config.toml
experts_per_token = 6
router_score = "softmax"
init_std_router = 0.0261
vocab_size = 49595
norm = "rmsnorm"
norm_eps = 1e-05
tie_embeddings = false
optimizer = "soap_variant"
batch_tokens = 131072
dataset = "wikipedia_en"
Below are experts of layer 8 (counted from 0) of a mixture-of-experts language model. Rows are named router (the router's row for the expert), gate (a neuron's input weights, with its number), up (a neuron's input weights, with its number) and show model dimensions 96-191. Each number is 500 + 40 x the weight over its row's rms, rounded and kept within 0 to 999. Numbers have three digits each.
Before each expert's rows: a language model's description of what the expert responds to. This comes from a sample of Wikipedia text that the model never trained on.

# expert 30
What it handles: Possessives, determiners, headings. Determiners and possessive pronouns such as the, his, its, their in biographies, plus the closing "=" of article-title headings.
router:528515526545562481481560575541463461502483436545515442489464498475496521514488473433445436514468493478578461516549544490487492544436540516488415555573446433554507515485487540520464488452514512502464499530481603431498567458456547527459570458542457556526543563477499513584488527510496502500
gate0:513541412516494485526449478439500461479531483502495443503536489447485541525501496524579514420518520510473482487482528426554538465468497581484438522558492543484556469511455517481438431538521544488554600540507477514576595515454575503455496554529518471471490500496465524519426544504514520476
up0:510495602540454515521482508505537514517445444513494547475538523551508480527511450532480469490486495505446461530522447529494444456529468516564509533508491479478515478493483493464513563485523495455482512471440451499472397496560450445502482463522503552550597425505456429511559473524465540480
gate1:477525497527519439596518582494537483505558496469533457512474443479470523562509581474573478611499533470556480506519467512440575505489529511468499507506583463469523422466477529508510528488599484494504443487490505497535515519495543457470508477515461459535547518505508511457466431472432504470
up1:503494555528477562515456454487544511468451552501433531551461510558461493422500501575445578443474486573526482466489484548523474519504512470548531500427434604493446540517508573529534437555485532500510515575522519503439473449492523514551509530493591508433464515437503424490582560479473456464
gate2:509515474546536454486633513584495485557524547502471568460555537462486498517462478479523513570542472531499524489546525476479478511524495496468517506571448449576582460537467477494502428426494534429521561416537589499477520504530514482515500548545536470597471506540449485518537494497546458534
up2:512532439485477520477452414536448523466445497555492517457549493534504437525523457526478521550478509564431519509496515504459437499525514517483529432544534604447544531559512529517479509497499537479462463507551477509469482571491543460527485522538432524567472430560447529494504540484592476491

# expert 50
What it handles: Nouns after determiners. Common nouns and modifiers right after articles or possessives in running prose, such as idea, reason, contract, father, bank.
router:553501518573530458445542488528516528425446486466517428541474506535591485452481463493507559528497509477526469456521405513524469490453492525501484557518479479474515578430492544456450541555517429542480495586451568441440530437448521452530495479561451547500466551491464494559482517504520453477
gate0:444544486471556501402526431447463510552412514515481483470549519552534468441496466536426473490507491517470501510562457482563602486477492497449519444526554520591438481498524502459446516545530492495476532462432450521532513461475455440521470492487514502442422553543473542511494427530493565462
up0:476414598448565411461547454461522472528465518520502497514438587576487437529519454526517491496504486507513493496522493473519537505518524558443462508571464513484514492482468522459557440496593548504572544462443403538504518486515491514543522473526445479492416528442486534503460493475471478517
gate1:520530531518442487432462509478461538503515479464446548538514539536570497483463511492524410548505510459547427530527471525522580440583589520457547492503463411533499501474506531473542513475526469532442509521495444506527518446466499510479480460434475467534538561556509440538509497507556490551
up1:522559486478428528493487522518457477497501491503507476574592472544506507485516452455464462523511493440516471522514473471481525531520535500515545497550483462457489494455475424491518514502508542489514506507577428478487569436552504535475497487389474492493472486481483423557474420463473524527
gate2:496505528581478540578511466488438564521499468536517544503438566476507478441481547460478427557455439520492445433551552508502499528536566465443467517516514572506593545488539557489551484574526484571491464466553554580458481527518528581422475432509524530498468517500517497495425509520489464456
up2:530470498471473563519516535463492490430534511593491500489549505523432513590552422441491518520482496505501519452533558483525462466479472438512392515513500484455505504492445505476459540500456481404490445555513415510471483570491540498502502507527534548530523498462545483471561495481506541505

# expert 22
What it handles: Sports career nouns. Nouns closing a phrase in sports biographies (time, contract, games, seasons, debut, announced), plus heading breaks and table divider rows.
router:499477539617517478487543512456488475464498493511458500558459474552522493457500454462448480482459487416505468442528469533521407507491439509481501515540494485524529533484509495508496550541556501491527448477495553484474521414469490436569553481447456557497557561499528457541454502533509512483
gate0:441458485520596534534412495506497490525499499511520539499480439542425520568471497509497537518470543559546545512518470516485488391450514497516410518543431556483593481496510542480518509553432443511483423564458528513531466616505418453528515522419571519559512515524498442467510537452576513544
up0:469453505535528527540476465526466487559509512552574515472537463477465492549488443539465524545474535550476524574525460469478520416392535490508432489544480499422526484495546541509469522578442539502468469545506501587569489538501475479411534522463520542495449440440517527484496570436605508576
gate1:515543474492491541463522474524515452486507495505494405529517504499478463476430503601619503488492453522467547456499524554483514532573535548497482515489523522567429497567499512498432489608416527482528528559459482504474434534527523469579474523488463516502514579489514496495481523506475423540
up1:447448480492499507496499503473438595556485516488464583454502462455545576472506520460484508479529483588581444549499436496484473492421518494554509503510529525465493500473518474553552507442466464449523475494480467534555535505475522536459477483562602535513516442585486493481473563505505495481
gate2:446568473468551486571481479474516484521503527547404540449475580506446502442491473472426569491474520459503496536487441540450481463482501512553505491503549513467527538488486564551547487405525464463504450493483492473533518467526477487578537483445411500562429468565529488463561437483512494514
up2:571458512549436496461500635509506486443486458494530519554551406457632518582522475503492466547455497563495497479510491462520549526519492505477513565535495559500473482555504466456486503536495476503510542542549484500481484471500565549440508542522548484513486402465442553519482555511473529539

# expert 54
What it handles: Part and region nouns. Nouns naming a part or area followed by "of", such as part, portion, top, region, plus "which" and "most" after "the".
router:491508500577504501492470524512492507410449425514541421488458432489555455471511439456434480536522463469475511423533475538458489503519433560464455504529447477544537542468470485498452551519512465510535492560489520523488587428498556477488519522527491587446527481496485488528438418450551492504
gate0:442525433502525455515639461568511429542514491520567543481449490554535472467534491550537485502536472461627487479491473479482598457550521596530513464509490515471553523494509506533438532495565566490511511451473568532511475428511517451434456532575463475416499477527505511495464486551488483526
up0:575464514547536573510427496369428502446505483496462494404527507540471589511471545434459505500476540525513474509497546468559447551479469465463501534504531525526428501544480476481563449553495485518490459518553511510573506539542519493466538447448574451534475534480460458427516538513489480488
gate1:407595510525483546562524533562504494479540512462483507475528500527478426533570410446460457476487538462504485498463498512530527492529526480548509480521524481485483466494536559488447509579519507526512513577532446529495565528532479501478506579505526606461536483503484494554544473512551555538
up1:481500521502483542551522524501560486485558593412467575521549523485445487468473434486503447492539522451469525591476491509478470498459524453506485552459462506477531545439491522482477502535490581507448484462571454527486486475543475555483497526504494530488517470498451482513552498487576526511
gate2:502529431509542469378531566505500556459486499478515588516462516459414482548484458547418523531597557573539453478614396515535523512501525470444531520526445496558578483471559550461482587498471554450456439506555523531518510536476509529564505503500546559548499473479481467489482486505512524431
up2:549382554485510469556556471494501371532585515450422495488476552523516553449513561574517535492457507454494509534426539479509496532481523546580489537477527540552444553571468573448524477543479518447497538466495553478501424455519488534483498488538452464535487540503497537474558493531428508481

# expert 34
What it handles: Coordinates and participles. Minute and second marks in coordinates (′, °, ″) and past participles after was or hyphens, such as based, born, built, given.
router:486495439495555449502529550467451446482471455524486500467482514489517485482497428420439430516514472512487492502474534548445452520443453490483496500490442503513531578524486473496460492479566447487463458507554552522484546427408531459512508476527446478489492546493523433567519483539527419527
gate0:538561429505536512481512443543511557495540492478456419511378503554493504479453492440527514521592518489466511631517467506456485530584540504493516474472529587435548500467430469496573544443446458490487509559503544508452481461498528458614491501438548471523506513496465452432481535503504441484
up0:481505581559442552450470609449588483476450491495525499518553548485480527545512556549562476510486494460462493371461559527510470496438500468516459513435491493463484465537526620513505477589545504488512577449488501505417513539486459430461476433520501498537540465467533492498534565485507535485
gate1:579498523523491409486508527404471506476490509522548545506551483552597463453515538517510430484577500443554511518491536486467536496587572456433532506554496480480505502458457531542437515469539542586459476570570462519532508463483545470528459530424471473501528502478497436600529469493528498505
up1:579502527465508469525566524499449511454536514558547524524564517488540484517523523463530461465497540466495490509508538467499523501572568465444561499557511432478518557511472514542469559548559566546498446538535471476556501508493495462507465591414494454535540450549482469577482478495542548494
gate2:545461481479560483457478522467511476520519506542494486414496509533406497483493424545477480515514499464511521547557518467511473456544515535453490480527494516499577504498539395477526491422495517544478518592483465505474577430452473500479532496533521571481496478544497465500519536442472444626
up2:438540499523485515525472496480484486459525494569447545523460488519541519537528543506479532466462534515541493449468511548478515507443472490489482514514482491500420474466517556571506475522475529442475452460530509517442463557543492520471496517494453484504497524392496564492474512524443534459

# expert 51
What it handles: Given names in lists. First names and their pieces, often after a dash, colon or by in credits and lists, such as Robert, Linda, Steven.
router:476493476487560440460568572507439461475501477535479492496463440503550525469507438461501497536456458470532473502520453498509483502411496535484512521532510466555493523456436533517446513484519448464498526512428539481481568459494586470457572422515448555514503552508476530511461541544536504524
gate0:509471503496490507531532489510470488456489440482499516553491426517494501481446523535511538519444480492446524477484506527525428486478483446517532502547549549519479502474529446506549498443501493513547485508518518484487451496501523431499437539427478648528577412487466467525462476512484574453
up0:470587482497463481496398527465476478498495551470506536460529508436544490605421481554431521476537519495569478475489461492511621523478584565410438497472534540441465479472428573471475518527504544484401464536492533461492536500512482503409521489463538473477455568543494499461523535510472444562
gate1:513457498510490450460548505428498449583506396479445460444524486515539528457508500489543526500437467535511509435499521561492517574514454488536518510555511517567466527511549528548461484470445538437531604524457495459553537486452497548534512474516435535502539524415501527508494538491562527556
up1:465544531468557561538439476586507550428573563474524546541490512482450492570510484511425488539556489486437484559532493455443432436500497517474467471471496513428560478493488509475524483518521493549512448474571513486480430523570473409489515581442519498477501492589450412499531508482439529488
gate2:472529446472466469499533567463489483533540440480491505470468455535513517491480485528553499503462505541523469460472518441590511446476462513463466571531535478511508455436452479503443430562489549526446487556534510516554484541536535523531490486472473514529469552389509479466490518512470545507
up2:468540438508511495505488471439515535507621492558460536494528496464554503553521482519552503472524512541539443457415456450504466417461460492408536540571521464489507500481493496531441430528469472545485520457544531479524555510508533445528559544487432494497488605484519525485458452489495498415

# expert 12
What it handles: Table cell separators. Pipe separators between cells of data tables, especially after a name or result cell in boxing records, asteroid lists and sports standings.
router:534483502548517447451509490480481526472464467488511466452478492545545471486426428479420512486541466506489482523495502494497411552502511497454475479563434467561547524477437473520468519556508414499505469494483571508411521502446568478515486434537444535490472542456474582494488484579513502488
gate0:453420480532481496505509513528458435444528504408508516535500600498481569528506486461425501607549476435491572552516469464517420469503475530475497543569489504517534510551560477493595498579512477479431436467577538473499500450514466517492523472574502517479450529495495513496539451450480503518
up0:552509560488462494458464483561449532458541506405545516503526484477460498585527465511457491541514523487570547459534511440490486507506519495480505517577485531512409467493449573513522534518459508505463497519574479488488556524532458454505550558562494503529461430576539515458541499504494511491
gate1:518534484508528445527502482461494556443552466486552544474456525459517485554459509504511512555500472473462527540452486498474511513525486574457499519531560477492496537552518517532514462521522485528531495432481540511474585505519428511574536456549476461556512438576512464469508459546485488486
up1:483496521471511540512531496536498498452475478575497452561476472530470488398548551484515521489460472505568522448533556534492451492505541545538558505483418496530474467509486453425504538515494535508535462494596478445517480487498476514436473571386536500480502464406459502524491492461437499521
gate2:514513556490494496447491457502465501489514491478467492455506478511600541522482443463474446504430469500436449516519480545451530573522462528448460539545523537549526545425499419515523561556509526560598453569534487454504489547504397520493420520476496511525531505449493449506531498497401567489
up2:477511499507490484509506520473503544433533489481390511530552513497423492531540456513509500505574509513566436508478580515518524449471520483539529500474504543504466464489561513458498475454470500482405517509485524458463461473446516505577483400499486530516474451496514564486466461511450429549

# expert 28
What it handles: Determiners and possessives. Determiners, possessives and number words beginning noun phrases, often in album, season or chart text, such as the, its, their, three, five.
router:451503496585583494474536496517485426427500459511432440519440495486584564453512485462475494516454511478510490491537471530514478534464449505458478539568433418499536515463490480517390477546545507487507428469444546467465562424472524467489537480531469588504537557468478513513462537565486503519
gate0:531529438512513526395535527539508484494432445457480477531540453513559545494541468505462475504497452535539545477498473455533487517504389571483432534453488488580532498476514435560481495477530527419525487498515471464437492486511457528422504546513532524502546517538525575440574537476513468518
up0:591535470483528546486492562497494554506433470483410501543564453520471494479518454426472482470502461565550524465513504448520381493492442452495416487462510495539489524481494459525520465582528527432510515536483508500503513424493468492451540558472540441492536501494472518506550560539455495504
gate1:488515455514597475447455436475527439514550464514582477531498477464546479515474456494448494494448418575519486664498484525493511439467544516528502469474485467482489535498442504532526588546484461578561457522505535555492511448513620518429492484460461493484507491433471449513550525497451466553
up1:532518424506578457457498475443527484517476469518494481508556449434521459530492456473483462565436435543472492552494474499464544464530466533499537419545522462505514545474471569482546554539509479538563525521516503588472522494505558527441498476503519558458458464424501469536507475508463468556
gate2:552508540484485479447469475548468597511455484447418501520568539473553571551498475536536493515477447537506497430455504494473460534470534435441524494532508546616472400452477486519494500546503452523526439464440505505454483489414470491520479526571502580525476524483473544458442536460454566531
up2:523462427440481495569536457492485513481481502460456580567424456557481502467531521483550510535515518481468570399512485514447447521446522469500548515466502514487494459572451460476477448482518476488481540461483440568513499569551513494468474509519486451507480549574434543475506509469489458475

# expert 61
What it handles: Place and given names. Common English first names and pieces of place names in tables and lists, like William, Thomas, Trowbridge, Earl's, Parish, Socorro.
router:509468477538503513467508587469506497455459456487473392463452493562510510442455452477514489516494492455442472448537449522512488511445470500480477514495459444521502562496438544500457538462523466432515503520455541427476571460480598460500584474537504530509516504493511492561450503526532494506
gate0:525469538477460483496567525473416487527425514504460517455526470518523466518504502521437482572487528515496414571558468603493469478478429464422512456492488481507531493519426496590515539483503499503494519488468463480506486524557504527468525503491524570471528479500436514550522492499561497422
up0:455485485492522505537440467542564448460515464486485484537491541509478491479455505473474550464462494498527530482471505440487453496472499540554508544474445593494516522503512589460670445550480514509449432511561536502462491494469469488549465425474483435492463563500487474453462560543462481501
gate1:500413537556474476482509523509482522513546445439504474498540482546447475531467469609498463553443510479520488535501541456504566500471469477497447549475594510493523462485461447524452486504454375487490444503501410545504478518528438538497513441437490538495498527532499479457443486497462484357
up1:494627564495510475531521458499472412508539439517589512541478495478488431493472488498510500485557538463563496505494537599469483499461564519598505511507488461430518534488491535464520522506480494505462522495532535436541496504521473432477497469530485455456511427501513438493518567446558514548
gate2:422537535493455486511475502457527492506523527545510470485530453566479557421488505452469485424515488502459476518485509476517503432531532458505506516466520558477548588533518543508424468469515501470467500515469507453491526568449518523525463517521485534549475499435469506473469518519521570513
up2:426508458477520550538468488494504490512508523589547503520400495550488537438558506478504479486492470476457487500491540457495512441581592500510495523455483475460554543530536546474441482470459533515472511475516532455482577553472541497492471525510466514540496468480536485447472495501506514476

# expert 60
What it handles: Job titles and roles. Job titles and role words beside people's names in staff lists and cast lists, such as director, Chief, president, mayor, "as".
router:530473478573552420423538533518472491475489479515492485498463507536570529456487464513460488467484492505525493482583447537516469498411499554500483552522493474490474512484464521517449512510517444497475481512459592486487536436497591456464569482512470532539553524509545502517486490526491477510
gate0:520440497554473471599524481482457488529507472532429467522475485514601523493459546457469537480547520450542488529453525444428461550444455533388500429490523509496520473619505506594513526496441495488446421575484508543484462456486471524501532475535477494385500532472502549487501423564499498545
up0:475542523456470524407420497496503486475524506481564546446493508488448463507530464519497497513470517499460482469524485552548521484546545524584495554474471515491509521411480505412464467494569519510530610457575464526537585544485536493485460545499537462579471440545454477455538537414496540481
gate1:521507524566466543486530515472548548555467494542524541517409451441542511524497494535450421467490486539493516458538465516502441527530409513473406479563524510498490463424453506546499519597466502557481506549453579526459457466516562516531552493442514502604479435465520499516518577463545507490
up1:472501531454406456549495549460500568474523523511508563531524431483514540502524522476465486506504538492510531471546530534510541487519446439507449461515496515425470487495537495574423508508486490564484531519423511553519426528502558558432522555523584418554466396468485539507531533523458499477
gate2:484513491503511521547561502583506518487506549438518475619462487513474473519505526512521434473534476518546464488517536497435522472408479467486535532462551457515614483543564504472491488480512568585505503469522467595443512468512499477450517492508400512529496591466496480563561474408529467484
up2:485384546556493489541437552479510485550547488592474506462531480519490504483464477512477469562491534431502487491420526504586538476580549478441554525476455502478430559490461458523456482470462483508419456441547506467522511510471498473551507445442490484530500502511462519501549488497540605447

# expert 26
What it handles: Regional and league name words. Geographic and organizational name words inside competition or league names, such as South, National, Pan, de, Central, as in "Pan American Games".
router:518493560572500441513490497530465467415463442533504424537433507493519566439458476512471507502462470419506474402527514547483398505483469522502436516495498494525462516480424509478490495479485480432562473517493512516450552468472524466561537480525482508470497541450468478517471499462497517479
gate0:562511505545496471533548513610441464487460443511486495479551426527520469434442537463468535458527565472581512489448501545428538555510484562491524543510496580486477481559488537491469461545496478567508520463499488508485579541485559439531493473515379558432524462481530554598574485526505585417
up0:466516413457500524503443431408518509516587563499529480490440566488512478504539435464477451554489463555482445579582511477561482490481552470491496494506426460542517537425493501448539526441460519435473481560461502464486423496543481596402470527443546499566511547490460504443412563563482452564
gate1:534606518572533518464461522501564500484503501451521398516543481498475466478419454501484477513459465499492479446515513499502551543502493570534440462479497522631516444592496516451434545463490492495527469535497455477471464451495540432563581472454482467481490520514494500495505553470430489450
up1:501541537537548517428465443472607507509524448454554446536424532451424455529495444492496412536452429514471554487514512484518469452579476578503486449528503500585509488574497491444458495480487492477511485526526510498492551485491503503576577472434504478518546532439535495555479507477472449499
gate2:420520563524458504508468425501456437455487569515536574427486465530507507459500424527512446561518533483380424513439520504495481508431531510426593437496525500550525541507492468478445532552430469511475531505462499481498451514513467508529551581480518546475495509572555549459474554457504533523
up2:481480495491523500478514568507504471500479467483436506477538569485554541540575515570533531461556498491435566466492495488521451532510578525453517538487461577420557490558508466488547481471493479438491473466507509530530517524515479519564508397533416518507544558537490480524480564536600529504

# expert 49
What it handles: Pronoun subjects. Subject pronouns before verbs in prose, such as it, they, she, There, plus pipes in league standings tables.
router:492509487483528481494502542500514518480474447504474512466484474526542503517507439482439507492503468560514545488509486565498461536482472517492475536533405467582509498445444509472433524492547500501534444493487504408477500466492546536512577500452438567496527476464441542495419485512506461506
gate0:502442621545552544470440457550468526466540476551475491533518459541464464492499445517491465502494486540616445512489551547464503558464551456484523521496494475566525535531456530391498493475560610587503482482576452510436542503494512557516553492522485493436445465538448519551456493490501495538
up0:538503594485485541477418519480496496481512564560498522474572441484487516486437524504551476541514533483526461450470519485502584566515548551457523577483533495541476499462469492433533479502490475520504553462652502535518493496540481508497521504457508451475494458509478492568520541488535509576
gate1:467428429443472441499517567519463573485494423494528509525503533494584462529455487536383482463509546526512506498485520495559505516509480530509562531503524432487531491444502497510413489499479497512486464526524493477486443490443494455464520504518492533550550403490414458473539456493455474488
up1:537474519529456488506466450474486421573519583487509490500488429488398551499510512412577521543469433456497490525534489509449492459503532459472454477554488537537481508537528521506629505487445538504486514458458541524581549510523475541492469467525565468483504557449525494489494541524606491505
gate2:524502466504563459519557532505453480426436467491470499622537580493492508454476511484586538538460475462471527552490512565446529509478497450529518513504497517583517464476441440510467483503447545484491409465476459471556505428501493434355539490548467547500546470472431512509523514485515479473
up2:500499437463492490481492521502435540485494463469468543569566552543494500492513501497539486459498455539458514513433512519448602509474463474479566495521442506561502514485469517440446511523524473586469446513466443455579464466499489433462569487542528505474532480397482497565553506498463543512

# expert 55
What it handles: Conjunctions and list joiners. Coordinating words joining items, mostly and, or, &, with, to, especially in sports results and medal listings.
router:489526501542556437470523541484494444514452421514510428548409512476518465473476452495441556537417502465528507490503447531513478541512499481477491589517466512485450570490415518521443548545515464463477472523501529450495512490486568531455529476516473533507558593456451474517479500485546499446
gate0:538470522517480518472511558496452470528467519483554470568420418546472553574568540498450386545490533492530497538525458445543507469490542504467461506604514552457462554546462539479434542450592573556463504454572565540516488473519523529476542516483542474526489464453523526484471517437457481543
up0:430532532462500493462550610404469482566512495505483530458489425550492483569585555391522468533477449497482489520524418496564472549529499558582546476472534503476492535498513548507520517479483572564539515470505562455455463474529586512492483518535497445477482529492484475543606406537418531522
gate1:520514475502569551508504432495532518529469425526477494447515515476526466444524483504475442542449498471458486487503443450529535579477488465485519445486514555550529485515550478450471539521526510560571586548477586481509512553468544527437455588482555524541502481538515468517529506552511501473
up1:489476493432532483481497488536580408479502453545453500485502489498518476462485476568550470461497587447442577486559509464508441467518494476504486549471515563473436420411589520453457404493494513532634531544480467465490546493476521447509484493509569527464470500464484533463503530534448557538
gate2:515444496567514496431500517512560562406473475416457508458527451477506494498516436485446433498466512511452570504465453487492504509517462475548513551480493477543479495555427497558434500425435431523453513505471460578484504509550503512459457465533489510487520529519522514537409438489559478415
up2:504502492464428495469486391458420593519596477464567515487512456485473529542398528465498476499489549580508455562516524461521475523433554508511478484503500500564504509488482550535507518515528568494495422450537535530464497483461492474551448526577531469459530455477522507500532496521479551446

# expert 15
What it handles: Descriptive verbs and articles. Has, with, is, a and the in physical descriptions of species, shells and heraldry, such as shell has, brown with.
router:515508502520515507465535468509461465443441430578495448512450518485575555470475420434394466525484486484494473488525442516520466517495502501488502532513487422503478560538458563490392480549583444473523472461528589449497526467485534455504543492504455524459463506515502516560481492489575493512
gate0:503528505503499477538506467560463528452500499571471471575528472508506550475533467496519475536469515488477573484473469488488517385481534470494500516467520480498485491521467484489371510487555466524529530477543552440514409470594492478498536465552499427469546495552465465506487493521543448522
up0:527462483496446530548525428462511512514468476411496523446408444512433463453496434606535568501535464552496520430517580480493497533495545553525400532509559537479509528530511455502550520535495526523462443546414474528508556563454474488548411566447489511510441478477503516436474445538429494448
gate1:516490553550577511582533464506515445531477493499569478509480527466494477492482475477548539433468526521624506541530520485509468560529496488486403449518538504433522511475484518541530479460508528465482490459519574462507553504525530580470432366445484487471473553551532482487499462445491490479
up1:513486452593527462519573481567507402442516496568541530489500534474411645495382474492494512500516532457521485565506438498484468516484479485424444540502498536500505493508513513543503541481503558526503490495465542455479522497486524505427465454493474541514458517544527577507487470477500514529
gate2:500548527450420515591482494471421503536402493528556546487498506496490528481564486483538504492499549514404526499512569475477452561561525552505520464468485523511444525502561514485517554423501440497593507509455546541433497520508581517479513522467465499427462447479483586512501503508560469512
up2:565464455549526537452541517497531456471437466464489493450537442504486528545580522427579504503511456506514508513498424549439479552484494512519510502514526630510519407546464372564506498488496515440551436504513480503562504522523486481538539512437546483550532544538463470471448438534487463452

# expert 45
What it handles: Modals and noun modifiers. Modal verbs and adjectives or determiners before a noun in argumentative prose, such as can, could, would, the complete, main.
router:504490489494579485498527532545476467485469461511440476535480504485549498457495427479410485498438480507559480477562454545497404517473492548451430543485443434582465567432473480510453454492590462494555456572462547434498563445494540504502496488533466507507576502515424513541470515504562470502
gate0:535522475497417529455525531452544425557433500569520464555504522520458509507527445493577460465418554414507457511547477499483403483509523419458478519463506509611526451513499505509531465476535484395501478503498492531515416471469479513445552485553515476531483448518511501482480514455543459442
up0:514470493416421521524609500530493501598420496517544488529463487567494501515587454468486439457492480510484520455527513470463543468502593460523463519497406481462471480454502577434489470532503504545561537456459545583467555496480522432552477504498536439488549545488541477537559488467471459456
gate1:530425497496543503516442499535512476512459505511517486522484474486526529478486517513496586600495583461540454457450462535521493461538559490463439536473492481565553424547468467519418484478475476525536483601499522547537596500473477504421387481444535435477495508562457447568443524462535497497
up1:499438477482527523549457505561516492450422509506530489511469491446558526510543537497519569604529511475503499394470523536539544469564554539486445549470504472536582465507479430484536460475488488523534488555519434512555545552457511534424443463496509486536479523561469480543462517463510523515
gate2:510491513569497487431484430517543555442481453512527491485508501553550519414514493545471461563485501478544523504441444468518475530487441442505513443379532528519526549526472490509445491487536513547517476491488437504461540453527463508512464478446493465470573503459546468509451464513532518456
up2:525529437445459564552508440553435608554493557495470469502541478465479492544479557541512489533518475554479528468491457482519517412490464534508479541512543525458447488436514528471516544587535527533478454474512504453530435495522531552498558493464508522503501503503566562510501565414507563457

# expert 46
What it handles: Score separators and tables. Dashes between match scores (2–1, 1-2), table pipes, plus and minus signs, and other separators in sports or election tables.
router:567489448598518449497510500552456488436432428536490492497463511576499481413492459454432471529446483473512457486503451513484432509449475515495416563507486452467505528528475541533429490558554445507510478554533555474445518469525512431530518462490468523491490513419487451516463464530509447427
gate0:513500463509526537501503490548425476514544459554446479481500439619468509441500468500487443485528538529491501552471425480461543483525439476478401589449460540495512537550461499544479475492537523558543532514584527492504410491476531476570535511487571545524520555542546442530444473497514476503
up0:553475469498519503463513491553454483540491442503445468480471517576512560512515551419493512489544472491501542488551516489481522498563508543496410478536490503566498537416530489511481478490588532535509576440513571520481553495493530456568430446514491487535520559494483497451528507580405535525
gate1:497533519482506464489480537465524541534518485495455512451572555501439457538489467487506494584590507473494434442538472527473413447519519481475568505477513537462510500538463550491476556467499511476509464517562537592462549498538491468531459495499470524516452480488457500490442515497569450526
up1:546551505464511558563444552493560515483526526416509477435476536492474458502455498469547500500417534483487427518436486521507476491538488498527473474519561528550531503546500521479489538466468514501422461583489479474485514477506480519438471472408529520545495503492556464522506516457573493496
gate2:513564503440574507518491543453516533513536528491475460502544462540555483426413508474554534512554510493462427508512482488486510413469524517491467470483462526468444557551584468479491474513449486434490517502477531464569557528506488496555504467422482457479482483498509495478459490531505486497
up2:518514407545498497492451593452551457465478503509528420504554466477430501491445459493502480498446502518496506425480571491583486516502524518555532555478481456503455523522507474492481543456435533447512566524455428497476437428515502574421557456556538552504540471486466500454448461507494501538

# expert 52
What it handles: Function words before the. Articles and auxiliary verbs after prepositions or subjects, especially the in at the time or at the end, and was, been, being.
router:511491510567522469484467540532495535444501417554483463496423514487537513423435475431401458561475475458541466557508428505448488541507485545498449593544435464498468557509457470503466518496547464502490493548472492463448492477422527426546548459516529535519496568512483464498487543532507483540
gate0:561491530549485405519443537603530448473527419443531457553533439519494539499405583425382482462565456521577447479532485448454499558533493486425483450528496523495485583484551416495536456526516578475498481538505466440472561512532466470537510491479422525520536463472536481506561453531478520484
up0:560526449466565571472517466492492464451447555513419512507556577527405524484531527540543486459415591500504493426504511450516518537465516489551471581458549529513526446502522527444489463429518505521512479461551579441513387520502457546495498525561526498460508519489452545469510557503520450501
gate1:405491500480497509492392433467451447488475463575477479585492527550410563471513461509477529504540521497442584493449465504523501443487448494487435496451444506492449456619554469559467474490554452497533488454503539479488499494455476491505486494548426517464493583503441413516562540518478481546
up1:516491457444505551492545551471473486569488548511554554368566501457512486476507505511450503553469492508527375517543550488516544566470563463464524429525491513477496529455533527463527573530470557530495447413506505479500513438503511480491427567515544515522535440524512531539481488431568491490
gate2:531463445491477551462501543558497500454513568469488501418491512509453487443470520513479528499483451464472514548456462517468465476516537540462467475540458521488421539533477494500512448533499431470498517501503480537464425471533501516436467480540481486436422472559477522536457535545542467482
up2:420490551496536518546450510473550494561438520500490552537533565516471521523487490426483414411464547489477453454507489452541512450537488500479531485489562471504538536433486512457548513484570624500516475467450561403557477534497519490440575460417496527512510514441468456605516475526482476479

# expert 38
What it handles: Music chart and table entries. Numbers, closing parentheses and pipes in table cells, plus music release words like single, CD, vocals, and "number".
router:457498458506503459484503491484488551447419469512491466529440508493501482463509441462448488516516482501490463483496464463528440511472476506473489465573486492487542524524443481473416500582534402502487471562482525462452520456496534511511555501496487496532429519480494489526423530563495545515
gate0:483470431490473452508524513523476501495542473506488488559520477506485482475449411456498506459459472564467452479492431423554509541512618541416541510458595504475523522504516497525505560566535572481494464607510500476495513484528536540557499468412457552463497424466542470540441462494494559479
up0:504502447450487494535473539611468551499517448433458479467563511477479530476471484448471486511459483449492497539540497476482487534498561495525594507439554516472473500487519547512476532545494560457517571520516489477545524440500429485523479562502563592479421507502487493567479503512525522388
gate1:596489490438564463437564503517597519451454610517494435490518480509473559434481544574482530473509499539523473517482526534482551555481459489529525493554504517535523493459531516478428529510539491552465505528475496541487474538521449529524496502532507513530535567470478475577503503476465491499
up1:489516468523468524528435478490506533467480507520537500478493441486528461586525456514516495508480525482475596566534526452503544471497535484447447581482422493549583542542559520504554535542513462443471509505450504533523531447485509523479493532474519470430488412554513550369430468475543537510
gate2:460456522537544527480474488499487518560578514513425515509518483496573474478543509476514443453509572527476562534513463504469465450511468432507438474504480512492570496488457399551530500557488480485449539470535574511522532449519495519493555462574556509532482517503520501563487497477456437419
up2:482516503504534511458471466527486489527540536509468434450486444534540485461517580499515483452504534540472518483532412503421506463536432580492520465491504494515559443473580492498539502539477519482513512522511501532520463449497457429488462501560480558494446486575413479521437536436506392547

# expert 2
What it handles: Scholarly and scientific terms. Word pieces and function words in scholarly, scientific and legal contexts, such as "Scientific classification", "Met-aph-ysik", volcanology, "Vol" and "the"/"of".
router:506498509523496467489457583507495494476457440539496522477444531456547510462474443445483498482485483419526442513522440550463416558497521505553471578522451466499491550481501504523497519557515441471526462492570558428499532455459538458467528450549470520472499581513514530436505437522498515495
gate0:483501513494518398522508550512482503506393475503517502452500519540552466537474543496480597553570434503549563481512434535490535509514530505449459568516508474511460489480583512467455466443479606487499406533478476481559448501457405461552546472484528460456531573509560485446456452510536531502
up0:467483495471525498465529531467516432460512436542478423465543530529458521506537527544529506457463561454519501453505505422564444492505514489554492423490505485508521549542461477568506462505577498499489504528460516496483496423514540462413483510477515496554548466443448534507503527512410455453
gate1:540530508476434410568472484546490513518452434449477533455464504572502491502525484471518567511514434517536477479506459489552555518505500462583576554477488505455501507514491504556475497512494475505469534502565478498478428515518429463503449513497535494539500550489413534464424446533567472413
up1:421520500450508548414516446464524485492526548488555473490559548482478528478456560549554509525483516436519507517458490519486501554499487511483469425558492496472490427535511498444505410548488540514491489507455496567501506441477487520528577528538535509436513533513492492479516580492506512540
gate2:401488499481491524477506538539523453502550466483570508495455494519563539458446456477537451435493491491542518498507570450503520545489524470451442493568440471490550497467437477475474450470513500529601529466470526537555530491534419528481519522609456490559517478504476490531518556462518597466
up2:395506549559529506437555480585477481468519499527508556484522523465513557500490450489499527496488522465517527516512496489591487550495500521467433432458496502478533446516564457434450509561559507464563499524463490514517527478552413538484538553586517546605547498531462523502499547499533574464